Below are experts of layer 2 (counted from 0) of a mixture-of-experts language model. Rows are named router (the router's row for the expert), gate (a neuron's input weights, with its number), up (a neuron's input weights, with its number) and show model dimensions 192-255. Each number is 128 + 32 x the weight over its row's rms, rounded and kept within 0 to 255. Numbers have three digits each.
Before each expert's rows: "comes after" lists some tokens at least twice as common just before its tokens as in all text. This comes from a sample of Wikipedia text that the model never trained on. Tokens count by the router's weight.

# expert 2
comes after: " ", "–", " (", ".", " $", "°"
router:099116085097114123101119176127142135094113145077196109134164114121140179068140076107147071105090126208170184141156114152124102144127103108100125109114111102126167147127162102140109104121170108
gate0:085135103087111124159141172173145100105092117147092129110129127177188107130106103079112159188143083092121155136140149151101209113154044057090136095207154111141168191092192164102090105046141139
up0:117137137082123110164189131143102130145107123141131117110063136202104057132130045129096102095171106144118089147168170159136155131147100086107139126158126150118135150092172182133093154050149153
gate1:129158135076095153132155135138107146148035170176181141122112100108155154180177174070072138081122164106140146162107132107146129104121087135151178125131130087131118163147116136099110181169104107
up1:165125143137145121104162154177113163103089133109147168151077142116105206113165084101111107117138137190104070100079103063106122101137115150109089149084131105127074117071118140142079144135126118
gate2:132124166155149081171183162117097145151134155155104123113120146117129079082147132104117090082143150187168067148141096055080170134085154103141099094146143155161086133154136120068149136136133157
up2:128136158146208118163181089114095142108185138139118106101128149138162100093145101114095137050134148125178111138109094069105204143094090127121093099137149105142133134173101144111126093107122093
gate3:136108145169156180139081121074159124065148135108142112149123123116126171095174120193134144078071132148137046070132183144146135139104143185100126128093095116099120078157174063108086099183121151
up3:107095154128143129132117128100200114144087167115046190100187113103188202076117178131094142108101067099061144111151091174140216132126062145148087144081162116182134108096100127102182124116107123
gate4:171087146124058137105164114169121141119052158110087134186124108061104160165110190094166122073156122145117131159117132175153137122170120113103115170124133163077136096146150098104202104064112107
up4:117101191162101090076101091124108157145076138139118037214108150160098068149174176098170143124161103131118118124133120113075110145087163131108122148169100160135110108167180133150195076146115104
gate5:156146122174108142092142118138125191138195152126193112065108126158168171155136148142100131105137154168100174059066157125120078153126104150077049166110082127146120167179132122071175143161141117
up5:199136112202117159139147097113107140165153130145150151074097150148149131145152128143100113117136160203127151067076093139120075140100149138147089164136132100160084137149139137049165166151142128
gate6:172151177095112139146153070127129106115103115116126114100168134123062120151148180124131129092134129075071116137134151091124172143084128144131179111154072132109140128112147089135157157159181104
up6:155133169145114139120104110108125121126110137155112119158144146136083122201081142118141182146081135033101138120144176115082192126099103144134113113158122093129163150123184093148185120114183098
gate7:153154126166137086129147133144117122094093128127072102162115066047115195212165145167080124146134087100126110105152078132163085177142126153124129118166064111090148090095086049123147187061079142
up7:115111113157203142132154110139108124101180130112197113135111117202078075088131142137119119145131147179141128111123169156119165149113176158145181143075137187117117128144139182073093091209095135
gate8:162142145163090124123101109110177201077135126103153152101130094025108112059098183143082127141141122124082096143151125095048136145164066138131122119150131148143186131158149121117146099149108095
up8:172142186148142134119115040100125141105091099138131082082168091067158161082157187111166140104166089167132082084164134072098140149206108181175109150106096109183091101118070111126095130151125179
gate9:121107196092116181155138133118143094145111092196148150100145166124142178058117080169167133108162093158147126155091176159123160032089101158163181181154170133126109157122118153128108104092076113
up9:148175156117174157165140177084152182119167127105082132146079179183119143119153079115126145134082095157148097141167103144139125139141133192117084120166195138113129094131128129166188081092143120
gate10:100149102138191096118138130107173130114120121103189155182113081085118053106081126071141137118137131118097149129119166064111158087092142097145116120132164170124183138147151118138148084098142137
up10:138139131096200133175139130137127169101082128121093157152127144056135068145071188062153136101115099166129148120135172117127183115073155118153152120124163116122111149119152128124130091116154129
gate11:061046045140115154133164137153113128139106138132153125153103158094073155126118135103101069110113127122107164056086159176128120119158192112135165092092077163146117126122124100157147129154155149
up11:076063049159110146142146126161104150117098151148160145148108162094043123149127171095120102091150100093103146056099169175138110118148149120176188113123076134161163134144109108144185114141152172
gate12:125160165110120165149112122149099132067135113104153162147107111142142156087130070192121129124144122102186124119131184133183166133097139157124111160136077099132171112047146135114070133174143138
up12:129112112132084111100182137139153101112121127112134154094117103080121083103193220165100116141067102115091112166127094122117110156178085086111134108150116127070126094155118102107080124124139114
gate13:111140134175134131153154157129085166159068130109068087130160170151092159175187195109142154146098107073163119086134173204151109130187109150147151101151168098170153105091041159083115143196150098
up13:094093086129088149108137146074145112144059100202128100128112168076122125143154142205107097186186152148108135152124068133147160130151110153130161147135149145128107166070133081156140092079189091
gate14:141103128089095145119123159106118207115150170102132110126133113125131158132144102160120150101142120075144115181126084115133153118119066153113115145075110128139161163144108104126132088133200119
up14:155121126157102136078114144158147206116098128099132150139104095145137119120121118138126159077146132067169073165134123098128190123121093174112119123096129126181125173183110139126113068121179138
gate15:173101147066106118121084165086147133086140083141135147118161187094122193154091135158095152103154132154084125156092109167181142091116121156124164144114083130154089131101159093186148160053148121
up15:108118083124172158129139160158145112135045096147169114110093150077146125156129161184081139140159178119111137110148150119091154139191083086118137082170138145168161115126118140118058085079106087
gate16:172150100133166144145105149134093164056156159172104143158148165107137160101081155073154155109095138148126128096129125155159120096154202105144056098121127146101169076187141135140141090079134156
up16:162120105114170108128169172147084157136101135141071156137173177155106102122125180080147101121110131116103123102163109109148136094144140150160082113136138164113128110179140138120141120102169186
gate17:087121140128156148146135101108139109143125081124167113154100150133103114194145153128071093153155187175110142136133150127119091137171131164096170118136193139097099148106161174116009137134122154
up17:104145151128146156140154132131136142115174148118160174200117171142139129109113102141112174112199152129132088146135142151104175108158133146119143116118132166097155118058118102081066078107137153
gate18:124146132125125178184143151085105108110103096191144128163100138143123085130147082148078168143120110162127134071071133131127138148163107137119136146151128097173112134124142121142118134135077089
up18:080142131130092109141129121095112082147126115142149143165097142084087152151134121103114185122091158127109109148124127178131140094133093099158143109097185124087053072106196134181114164113101113
gate19:115155127102120167130132139087109177144136111110108121119156167100112122150141137142126080118119179083106143068113173134116109037137105108142152179099089169167165093109095136087154116121073151
up19:125127143105157155174130169107084171162117143145073204136143155132123131122170143086137137175095194113151136154087153161103128092181142124145140155074108123105077155100118113117083123118150110
gate20:149124158103111104140122127182127120084184125075093072173155105198105126138083123063107143069135109085120119106082146089116102158156201114174112135134117174116190154150116129202160103117109089
up20:180127150090126117142127168199133146044166125088095078157140125179083166183119124079113145084095135035121131133098131076108116141116180103149102151116078161135129146114085114187124098102110157
gate21:085150086119123144109180141145134146128129139090133095184135098164084098084146087130067154067048144081059102131140183116147127163184089121083067107114117184130150153099051122175137099147163128
up21:151170101129144139147237112121066084144119094111073112146100127175096098122125090112106096118071145143057122150127152112119119171149152136145083111112128156097122130100069131135155090177122167
gate22:110134137158103137164178171126140063175135152144183155163113127191134135133126134177189140116128057128125126098139122144132117131128136143166128143113123114081099081082165178091129156131098149
up22:115168126138131116124154132123166172153134118076173162182131107142158123129135177145146208129111125082183185077092177159140140091099111148112095120123096107129184114146124172181130139093119163
gate23:108100142171099111088120103137137114117057099130103064169151121143128181153113139073094181049146131186111167100138104137121153032116111090099095150167172146117099141146031102105128132115149103
up23:170075153142098125150113160152132162130066094148157123146158117140109113074118123093148172117159109156149151101181122115107191084049083148122074134160146151150092136197098129134159089165145112
gate24:221155148113159138110125120123143130129125139167115114118147151113127086164113147106115113139110133110119072086141136164098143129133102191120097204121169201076143139093157110169163114099171064
up24:127153121095135150060123143159058073167084118128103129096123142134102113061157129134148126184085130214130093118151101132151143100099104149048170115160109141207121161096094150095116139096117089
gate25:143184134174195161172112126123125115151060134141115159180148104096101127100115145073095127131109152134133106084055094139128163185145128109105072132138098101112048130128120142146112091107062107
up25:100174142080092111143132095122130160068124159165138151124133137127164169131104154128164118047109080169057117165137075094159122091138174177111166125150117157102111156109107131121199139130161114
gate26:154135159128102068119111144104133105157122153128089090097128120168141139166110099107126100077141125140092118132107160146149165057189126116151222094108163113121129152147116110125132132104134107
up26:128108123157149147092109107059098128116118177100128099103159100080117150117176112162120173142049145135120087184094174168126108160185097177192176204114155109107132122149109067151110143155100152
gate27:076145144148137153149141108152150128075104053173167144126153117173115140119157140078101094126168097102074171122158084122111146129136111130102123098142085126149112109166039160141154131157139131
up27:111101163136099115139134135128193094121138128162229209132164150108152065078108167065109136090164107138052115145070068148162117120171178127168097114136124165141138079091139113098141085093116175
gate28:114133115069140170108156079136173197122171160137145172099140134138101090111127097096110150135077114187156162143128102116131149139125160101117155116123134159134122200130123129133125121137142157
up28:097120138149169158116110091125201130148180113120150149087131163156057131173158115146079164111121132130165114130151101157148137142141196163117093131137131153155157169139046133123171158143138158
gate29:134086154127152154127102126130165146110107201141122113126134086138173130134145159126152159178128080118137112086132101120162159089104067121127114109094156135142100104127149145106165135090112057
up29:136129158143160162110091145134163123149078200133128055122128149154136152133177149147115140149140068070128102128103132091139133105152090114135127120124105115148095135177141164089138147120077096
gate30:172103107129124177093170168121111132096125159152184066150081129038173086168073172140120146190094156122033126145141133115114157135112136175091089118131143157154118132132127147071087154176134085
up30:165118131099120085106221147127150142086145138131129101144118143093162083153101216121136130131118124069163043108102153078134143151090149169099106149177125144126104135093096118152155151148128160
gate31:130130137090078121128147114117158130164158096153144121116120194131162153204142127129139112069159169101089109127146036137091118103160100149178180115105165185117178109160157109182110198090137129
up31:165112095118112166129174114124139134161072133137108156187084167122213121151097140134104079075110061114077145076134068111117181127126122078137108088143174208149152080141095097167148143064143098
gate32:168106210105160156063084102188132141180128143195092061106125103153147176104172134130131157093128181147156079145131095104116175127097080124146165177082147099126029114081147144158160098103147054
up32:128115151127140132092191157160070201169111096157145065135096115110086149142220188181105107092130200096182122138109144091103167128104119098164168103105123138134106107114157102148063139194177118

# expert 27
comes after: " |", " a", ";", " Green", "″W", "N"
router:141104160109120111130105129132196083140131112067104167088126121151153105117159072114167101142141094110152157136151086150137132105112125134096099110041100153076174130136151114109144117095164224
gate0:195148159128133182128124112159057095130144104082105152133115171181089118168123116161201105137083131138099099087116130123125148082161115131132133177158121097144046164099148133163064156129099133
up0:119142063129108168153104073081140186094139111112153164166103137100112090081139117104095166168138160087174180105098119139121134145159148144170123081176146135165130161124139130146150130121130079
gate1:222189117132144093127073092173085111063154104145191110178089122120149128228150122182116162136161114117159130149123113096179109143144118208159184208131107103158143177179139141130107147107107176
up1:117168159160099170121126104125110132066143163099104136123150125047131141089052136135127199143119106097193119129099121122140119097147132128133159158143150116132147126125097099132114138096105137
gate2:137189123147100137082132112116088123183143137120118088159110143153117152155111161103113125154160195118141127152091133140147123143092172126151062225146133164214119116154113098084151137161164181
up2:153118106087164137149081103144126165063158132169132115112103117130161196132105119161140120197127186168164077105118144132124126122140090108091118158137128145122144115147120059162164137120095115
gate3:131123084125130168184182090105191156104129131108157080156087127124122069154109121105136162086128136092070126133045132065101093148110124114131108122118147113124148104134150144154151138134124129
up3:120102176097116175114143093110134173133185150171066110149055123140164145144085144193145110125127092099068148146106226076156121130099118102112093163152097090145096109122165147107114160119125143
gate4:147209167151143132149082110170156133163127183180163121157189154136177115150124162147143148085093094139114058105095166179116122098066128158108113141115081127132087127174116126158145180106078140
up4:114116098196067145134159127150182092186165100140146130146170117107110076122155112123151153170150106065180105132124194060106101127138166139190144107130107151080150105130102136155116169100151167
gate5:156149111154076148121163109135153125123056080103124163112085114127081121134159136134108177105105079093142098124148145118133124082166123125133164114136110113102179105108056145098100148143122168
up5:178091155174106156115170094101049132056104111116146070126166116126108114163187140123099134111146089086093100112062086108137110056125139154089133102160094096141100096116118131135091145122112127
gate6:152136126124140135124173124177148112122131110126233157157110150131075087096130219167187119133142129168175235130122158084151139120136107146149190138163076110152072171087142084184130148172127105
up6:167154143094119069113103127140134162132164077063102145101110103125065098129120149174127142116137140151085128093079137104148140122206084138104156131155149092134123157091168150162134142102110139
gate7:123132115161164150104107136145096149083135160115116095140098089143144127078153097124175068124167129126141095055162162165136094081127123112137149192115165185158100119209112150136186089124165138
up7:109114135103071150134115145041075154098188128136091119089130090130153159162111139153177157113097105110069042073083108146089097091099130114118076121071150139143129119080100129127119151150063132
gate8:111183122170124137116079140143130103112088167116165084189137150102153106145092165192127151172141221135131140111217106039155137087157137094059147108110132111144149122145106177151127110103107161
up8:108114122156124126143165123131102116075067115142141151148060129143136111177109142096093193157095127149082108065119154176114107140161167138160099153161169120057113167132150111066181183130103122
gate9:167208143183225156135100119130094085147160115094066130148083180104079112133121130170122154106173148125087126132108173068138100129123080195097139153113143105106101107095161136169161172140091137
up9:196103099185141185162166124145120209158202156129123148133068160092105164132053155146160176124154153100142102140118154117107149104140103133124133124075120084135114125123149120171130188102084151
gate10:166178154140103154119122155096122114117103128106131147184082140131086148193146149116150087140146187115147182073155183146185141127105128117194122146125156134119105135134071060119118118125113109
up10:134125115146130146155171149165111124122131117127155104164112161140110166197158139160127123158108171131094100093120138106145130145094126135197150129184108061151106105143100125115119132104122139
gate11:084107061088128096119118138157145089112172106139132114155084153095098077133142163086123145196079149148103119153143164145132132102176105127146136175092128131179132150158138176139193141106097092
up11:124049126143133138075171108152170142123109183119161099128163142115063139101172193132161156135106138154112050119110153151125187154130152225172128170127159130155097131163143144151186128150065090
gate12:138134128122137122128175137087086118138088127188067143178130106161161152121103173116182130127141163162133122134120131113133138084133139127098175101114092133114160129098101133086179197116126128
up12:159136133174174129124121158076104156122137141171149115171128125120129167116079174115078131106099139086126096118132194134160137160140117144090101127170120076121082158147114121093098158076150153
gate13:132163144130149121095105132159107158044142171147163086168121137152188179138078116091086098118116093087118152156123153132108134155183106118132192102147148154152126171133117131091112118145130147
up13:158146144140177149061128170173062178068150103114142122160159149211137170141030151107147103110079161137129091102140109101198175131138098131148126104196114100115067107170107180114116146080078154
gate14:132108170099091131120131101131148122121147089136125135127139160122130137176198126140060104088214087125113117160089135158114165109200192134148153127074162186100128148120118121173102131133123061
up14:159120163100134129176159118154107134133170106137109079103113138112103114166120157164083120097174118156144131105043131151099135081180175143125162121089219126134112155107135097154134141084126081
gate15:094125141136154196131164157149102099127165157101156138135092102106097186160071125068162088114158142130101164083133098124129139081150110074112130175141133097104138123121116141132101094139120147
up15:111113104104124151184156112160109156216184118102169098113087125143095135182155122102169161176145162091131115104114108068164089139125122144094140123134137126153181134116166200156150113191166078
gate16:147100100179122158116155116176076106113106184136109157143132182148120120107130143126123137070133161114103127102094110145151045135147085091143145114106089100099152139143087169105150143076115162
up16:093110205110072099093148170096153169122147126066105094141144162128129154165066124090097107128170114088103076146132159136219143105166150140163106149090069106167112116131144084129119080133124102
gate17:109117099187094165117132162102116152104128104131167141204133179102165139136110155173200150141152132085128089196099084131108144134149088116081121154155107097139167138138087153089198112129085134
up17:165161168197105182099141150170105170157117134170166111164112097081147136107133135201077145093081093136138115204119202091121099126110118120111141188150114064152111175136078136107100119199104144
gate18:074147134156150144121130120165187175151128128153121157088127147110135133134102104132116145175093132051125114157061189133168104160125140170170114133082092129104117168143138132132131104134108157
up18:093169089175080198110170142131133160177116113165096152056127126106113148162103106146185172109133147142129139134116191123131163102157151143161132141116113148086112135147143123088102123169115106
gate19:075165126153121255157115126078104170047102137115121141125170120081143140164155152170133079070099160138152103123114114133109110130134142142117121188153105112114139100168121170083169225131125146
up19:143159125138164109095122184108164069135135128140084111163119178148054125116111110136126136128172109069217185085132129163111059129142134098154127078146138156113105143143161098146150148114147085
gate20:130166140134157147135079153173133126137167141101134117145114109130150171120140206104143110154126141104088167124099158135169143112163050150141083165162167068157112123122108178096136106084150110
up20:137111095089124147157098182118126123166170142086139151139107084073123142124104119087127144119134112114149103137134087089110094146114103165156139080153170141144183107115151177071148139102166088
gate21:114116110138134141122083064117066143086109101180098123137104116117082147068135098189142148154115121103130129128181104154178080104135118150128169110129071093164151143141156144134134112098130111
up21:156140167033116107110152099106087154159098100132117139129089112087107142171127114177108150159111144097107152041191162106118073133150160150232136096144103158075106147098114077127128179126149142
gate22:075166148123188117130083128142146103071166147120118177153068125162111105064099091145158091125153203135143169099166123161151163060149101175111084128146114146151149133100057115064108193107157114
up22:110146138078125137136134122133124102101148161149082164155092104130113139094102126168113154137131167159136149134127129177132157142103120156117117145196110134117120136119104138149109167125117120
gate23:071088105125123134130130147165135110133172135112106156145092128178094154140141117102137103153092085132116113148162160115126115151097074112070118160121127147165096139077125108083125064066136101
up23:142043170102110135149165119132095142149107167153142144117102150102058156141129169110156106094071125148108200144134121168181144102073138100133050136115086115185132129115131122101192130101102138
gate24:121131119164085117165069146109126138066093140094192098138126114113182137174131085088099149071138168113122105137109107134111088144091132173152137129107109101109107104137151185148089150094072146
up24:102155156121129152117111110151087139133079177188092110102113119113138122125118139132127117172176110046149165183110125083177131080122084181133129100070041190155090124128080092126155160095139080
gate25:159141136109135154149103093153073160133100093079160074100117195073125171133106165083107145146091119099110126096091195112198169129129127154112064144139163133129168152104106141084131155119159166
up25:121142119127096165145165095101163171097066207145174152068118126147100133109124146070108124148119129108166101104075135109210082088156124119128186135206110146186143118224105154134111105080152128
gate26:214138186079132206123119172137106178119167105083084035116143140140096167131160156139071144133122129070071073026110091103097103148143099119150124156090159121164123195100132126145134143129132118
up26:152150159152112138130145138114105131093160158109095151128127148050083119099086155132150135099153144100105150089103110116111125139143130137194124138132146168129216074095123167139143121164127124
gate27:137138167145125141139139138189130122150121170140176166155073075086110089153127127139187080121110110123187126092179138138119098162148150137123148168085113182091173120179152104193069134101123101
up27:167091143157115166122110118130115142070150151117179160174110149076125136167154130143106070144088181104179169085128160125159147145146143133099135177082098135097138125118156073179150143102116095
gate28:201139190128153128054072105134143127110115111172221144134154166139112225121141146108135172091175113152098144144080129188069130157146142123088162133090074187112094131169135057169085120093115171
up28:187060101178137162109086095189166155128144124124130086124117160139131161176163167200118127145125075178129153066115151152130135096171135110109165107146148150222133150118141127165099180135127118
gate29:094198157119150130047129078121102135149136072096137145109154137106100148154115126114140156155156103124115120099161076143173192111081137138097134158118175154112163127154143224137125173069096175
up29:155132151180160165171096139117106142117108107109138172156113181076067129175107149109093091151169174085161117065125147144170141101177085127075089162152097114206192097123138123066188127077098127
gate30:129145112165121128084137116089076140068201120139116160120099163225068143223163128208142126182197130120090115111087159130117149094119124118130150134109115094151086119108069099132121048148151148
up30:127104104056108129116116157180126125127069110163200170175137113068136100161157065137123133108147087105155155147130169123136139132155148127142146111069130111149155118102176150092094122090143121
gate31:124118157135150128135155106156119119120132160085120111170144099102133107098105174116207146130091162123132128113136150118084118100196098110172091091127168120183175104129150074122128152108120083
up31:126139137123164159159177069194146119102109151074121148161121039113114118067088160076135054119099108150118144147068151166113131155122089095126141118135116148154061102147079056096134139142122095
gate32:099110169107097148091095153156179128162177083155146089153118130131120111176154194173097156102179086054141119121141228158157122134136123111164177187127185098168136139100197122163142144117103124
up32:089205176093185094120178096146087140122110176102105115155088176109131087158104170124151194104144158133121087097109139122099136154177134159149117134121081145095114174109156129138136176119178167

# expert 15
comes after: " ", "201", "200", "202", "199", "–"
router:148069119160064139095102210088134143103172104141188146127133146132169147111104145149141182153127146071120106105163190112111091113118116102095144140129147168150163123109162160143118108154129087
gate0:169120139083145124167084171180121149071143116056126153119090134105085133122131088120129121090120099143153068080129099176153123117129165156149136047176079083166111119115103123095080132129099084
up0:184140162135123098065139163104135109152079163156117109127164044145135151140132136133183128181125126196178090129095084069119155105174130092164116104082113095199156134144139151082169110095141131
gate1:191165104115138136066107101111139133083194167134151111116134113135144144151146162150091128124088102131175171130134121075099127191143054129113138111078156149104100175119125101110097055104150126
up1:222128168132106099144130159125120139134156111137126132138125156124156126119114118104100161062096157141171173124127070096118151138141068129164098153108158132156184083133141135115199175090218075
gate2:111158091120107176138118097112135150176104143129124167058159153120112109159097156175124126083174121181127196217117075153164186105191095165092109118143138090131083111148098133150167189147134107
up2:072120094136111178145101089185136180153122110176103157100158133081138125089069158152091155120104117125145148175131126096110165122203087185113072152104148162163109185164072082135160133127119128
gate3:045161081169092143165155128132118153131143120143130082108154143113164119145150182202120089110120170106122146183095152137135127104148090116139109135189066098120163120168128137123106171126086121
up3:139119118125126163084149098099154111132080182162105105120111121121121079097104105164142148147149107091162106108138138148224115116078163143151128105126149062145141111110102125138165174117206213
gate4:142067112169134166119103153143081225165166107043068170170157129048161126150101174117156086139030159124220153137084153121145140147120074133135159040083178143103174156159145062141131146100067112
up4:134147132085156131109136133116136091170053142152147128095096100065067116100161150098079121128146101131075095090096103154088059192164169177160120139100156114122130103106132129114126096171124132
gate5:114086098118128120181118144126113132095091100084131155129129046145131142093126106158192153127149098173152064102156161071145155072179156154106142110104141119051164103127113092103097084130118120
up5:129102147105193133090146151136133173088073162177147154112116128151126129138101145158073171081134175138177119107155117112122160149158106150087161139132162112131155141133097130173141124090112119
gate6:103133144126154126120168120139189094136126153135115146157143140154139132134167124154136098157140117127121138141102157081111108139119170116172177163162129152153068083122074129117146155171132182
up6:111153189151162133112150122140188085130071147191120107106191137128163190134134162165181159146119129097125130149084117109136133131139159135150131162167170098177083076158145082089202166088105128
gate7:138157151087115099112099117116199113093113105068117125102095123132069132102128103143161135124166031122113130138172150118074115131185091142171076105108132104128097156073092145128075140089098154
up7:150131116084152077127103110131173137128130116105167124107111143121085138170122172141157126070133103151095148167156126084106107127188143143193082167078064134094055185080083116138087143113052166
gate8:188108117121067082114172145073091103166143145175095115127123116146138172084134095132175134119147072186140059095110085157059111119110152115133157093145145136164127092121176101018180168100166132
up8:198103170149094118122151133069115127173179113168138153078074136142164145152123106133099153122125070146156085107140070146110123143092139077170132086159120158180145111149138147106184214167173174
gate9:091155157167096110148121137121111156182132112109086097138103109125061153142156094103106107099157158085099183169118157148137124138150122142159105092202071084107125105154143100116117148106117133
up9:147097108106098083137210116148127145074077150102195145144089145095178126089051177114169144115143159213119058156139111114128098089127081121153131132140145143099110062081101210079136127117158144
gate10:133136156152149147124193100136065174113142140098143153175029146178096124097086093177155125115133134135077154159101153099102131117114157046167102136152156146154103112133137150117101099104154128
up10:067083157090158129110164082118125156104133124141133135135078180137084139088128095151129129142131158130093095169108131132112109166089168088181106177172142102106107155138142149047125110126110147
gate11:053063136155125162134100183137108149135097193149128070141129129075138107113073121127162161140144112144095142104128146139136143178111147119122137171096131134117149134103152137084144171079148177
up11:112097071119138142223084105108141097167151082146102120124103138100152177192125155079072120139152091119115116121132132132203152117058126179186117111130140108114184145134185123126107155150124121
gate12:131116198113064173131146139154097143090196155110123075118185117116095104130132117106098107136111164151121118137118126082086166076108115176094161106194100141130099130134138167137059172128121155
up12:136118165110089139158147115104155091093145135074156102094122153115119119152122093131107071155134158087113089141135134113143167178112163187101128160142134155115102129128131172153146155143147182
gate13:112121074165095227134110065144112110131170119105126130136031152122103141135125143119101111117146113134089132066164175141173106146120189171114124131057155129139153095118133121117050125143097092
up13:133157103179084171163121141105112094131156094163118140108118121099159117146117110084157127147137131161132156074116169178120059152107139120102122143081126144116102116096107176092109131200172106
gate14:123136148168130126123143145080122132140163162162089113098066093072154126128107094161055135153124141173180153119188162121197192114119127104108143126170105152151145156098095131066099130109156141
up14:116127134169120146133110154117108107167128147121099073121075104102140075163153100160101098158148181141194112114165163085178193117099142143117129150171098117164143121189103108080093150091118128
gate15:142130111121127154110144115076158155124150138150132127120117173118111159154057101129156122122112158222090095151134154156221116091138118166095121129122087140122063133125092124103113135187163135
up15:117143105111126164171153113113153135124150085176121097098108183132111163132068059165105103155131142166072098138127150139151114087126154144084114128122099154122059098105118077149061125187166082
gate16:111143078158093082179100148145120103160130148052137094092124149163135153169197088134170114098127109072159152113134115135186172086103128170121081095133101077099131183118145157165176120069135081
up16:149122108129170126098171125150115102095149125060093090079075133134132115109153119161103158114101164099121126118190202170177082143105112138148079143063123073138106146112103236136139108125130111
gate17:149134092136118102182174147127104115121183086135087132115136144083065172076166126113095094144113138160110121145133145089157150110109132057125133164185052142131113138076143106118152112121154138
up17:108129099124138109167080120155145130094167150101158157141056128110115119119111104105066074146140123097092122060177067099132084082103133118122093170163103155138127169080094163163145085178078166
gate18:125089095044155094171154106146135139124112092147148151135128130132099126122148174109144115185139118130072070170132163160147170135120146076111153089146158085106138124116162080128092100138093062
up18:193179178166090156138093157168147132094132146116060066125111110112108135112106065128120102120094145132243116113106087109165107127114070180131056145176143128141077143183154173100174177066118121
gate19:112115168142105132149109111132113177142113167165132065138093133061180114138137161146072100118140144119100151120132169117129138186118152105126144203123154101136143092157095166169206102079093100
up19:206150066136131148095173152087117051156137114037110160077093151218074144090161098122170127132121130131186153135077127170159117108173088134129128075137134093160115145078130131084135139123131158
gate20:123130116152166121139144088153101144176106132136086071120054139104058169071148151168081054186127126115095139156156134117147154154160123101159138139111202133152122105076106111082087135136112160
up20:111129108149140163158121060141111103136113114159151094165052140091105116114147166120057030150108162160115116131138103100113116120143121076121132148061178137152089100115116107097088144104103119
gate21:116143133134133094102085154131113105092109152155066173081131110137184114140073124139119128128193141160133130091130124117137129078186082102132062067112119075164117123158042139110185132093074148
up21:091162103104161095080108085152137144103066123160199137090122129171115128105153128131094151122111150123157158142117157117123112113080142142117079098112104110110098120128126089166180116142070128
gate22:129171105119170134137149149084121102106097130095097101154082106151103123093102111134203136130126199155173105065121148124125150154132096144187087177143183159144209061147093158078092137161127179
up22:161142141112156085150183160091088154149144142164080123120099144148115089189133136158134086160161125070142204104105136154151171167112088155174092123163179129123110150131128157114084076166110141
gate23:182147141183106201135078149130083078122120126197120083087147085171141136151106130145111156161104136104141120145190137095106137119073085127106101127178143128150163140104156154078155078143127139
up23:142110168064155173182113140131190123090124122226142088156148142211081099151153147076074120172147120124126089164162137080131157118094165117081158138125087093146151114103157177117106136142164143
gate24:075127156134110132124118134123087194192199082132147097116124063081147095149146184131107172094074119051097180134170116212128186074139062140081148170145082089133115167100053081146142105113137186
up24:083091167125097073121117085160150151139172086050173089079117121159133141144098163113125168128128115115133136111132127159107178124128170145166196125167124143154043118106023097139089125105090156
gate25:124141149149132182100179127137084148180114125175140105104137160135129134153112130119134102107082121084115115181152107081147185163137078114138114141104148079142198081127166147128106164075143116
up25:170097151097141091109139178106073190111086161162127101119095123148167142115093149136097143098114194163132114089128093157121188152113156160094121100075125151153092073138066166103111100097098128
gate26:212100166089116128091130089135128191096135144111116124105135150134167127136168059112142141186090075110130109132103154150090150135094077109165147128100123152141122129174182091129147139135100158
up26:134111130111105128077177145081128079173123100139148097142126132176103109121068146133110136120107156109175090159124168142150181114173147080123198095107115094099121167064108128150122218107126166
gate27:060152140097076126175129041131158095092087114088116061113095130168124089131103140101221150156109113090130151112145125087151109129085149139140175130183098173160146116146165142042106102153157134
up27:158093163090161116071208135129156115121170150179130121114074120113088073192146131104075202144115134161098193085159145166144110127077156101111126158149105146170116120130092166205112116155190130
gate28:139143101109111115117121112159118135074108111158123195128136150211069083120104154071101081109091154115195148212111144099128123179164128085129062130138152124108073067173103077145136186135167155
up28:138162124064146096132115132131105156171096119198131121145144166113139039168113159118141076166155137115131122151123171137081219138123153073178099141109122162072099171188152065129138131050151107
gate29:149112139094154071176155175082145126128104134096073152104127094165134158133084115141095102125180089177087149147141157090136128106117075119147143105118136201129164134152186135130127105136149112
up29:131112201188098136170117145165100111130125138172118083172175163126184152146096148051126079171164139113092160077134142150152152126109089143126080126143136171128097187126072128087057127150089103
gate30:066082113109147119144153116126156174196145158124140111143134074079181162139105135132183156161109103098089148121105108162158092099082102114127070162083186148149177149202118139140106072129134069
up30:077067103150157119142129125128171137157158165117198127139094087096171154160155125111169111159087106054140129088132138151149087089098140105156079195095171146171151126154140177141129135128144097
gate31:104095105134173181147090095147148157131151112123140123108131134138108146117118112140069139128095118152130135140147154184049125189174195111142140136161121128137188123119089124051115108079154085
up31:120121113079052084091158128090114139141110115114137123195067160081135086177198150109127094087117149108193133130125166143214132102113115183137126144119073110126110108113104104130173186143084159
gate32:141093129093088090168093172158125102118124198118123156138136122145106129166170162121074114122115228135191137099062097147123162157128131158095091105145132111117123164118125114179129182137141108
up32:103108171108115102098152117113145102124129151187143145160080136163148106176120134126132159078117195140108126189105174090162123140138144147105133124144110090094138167197144119211097136164162187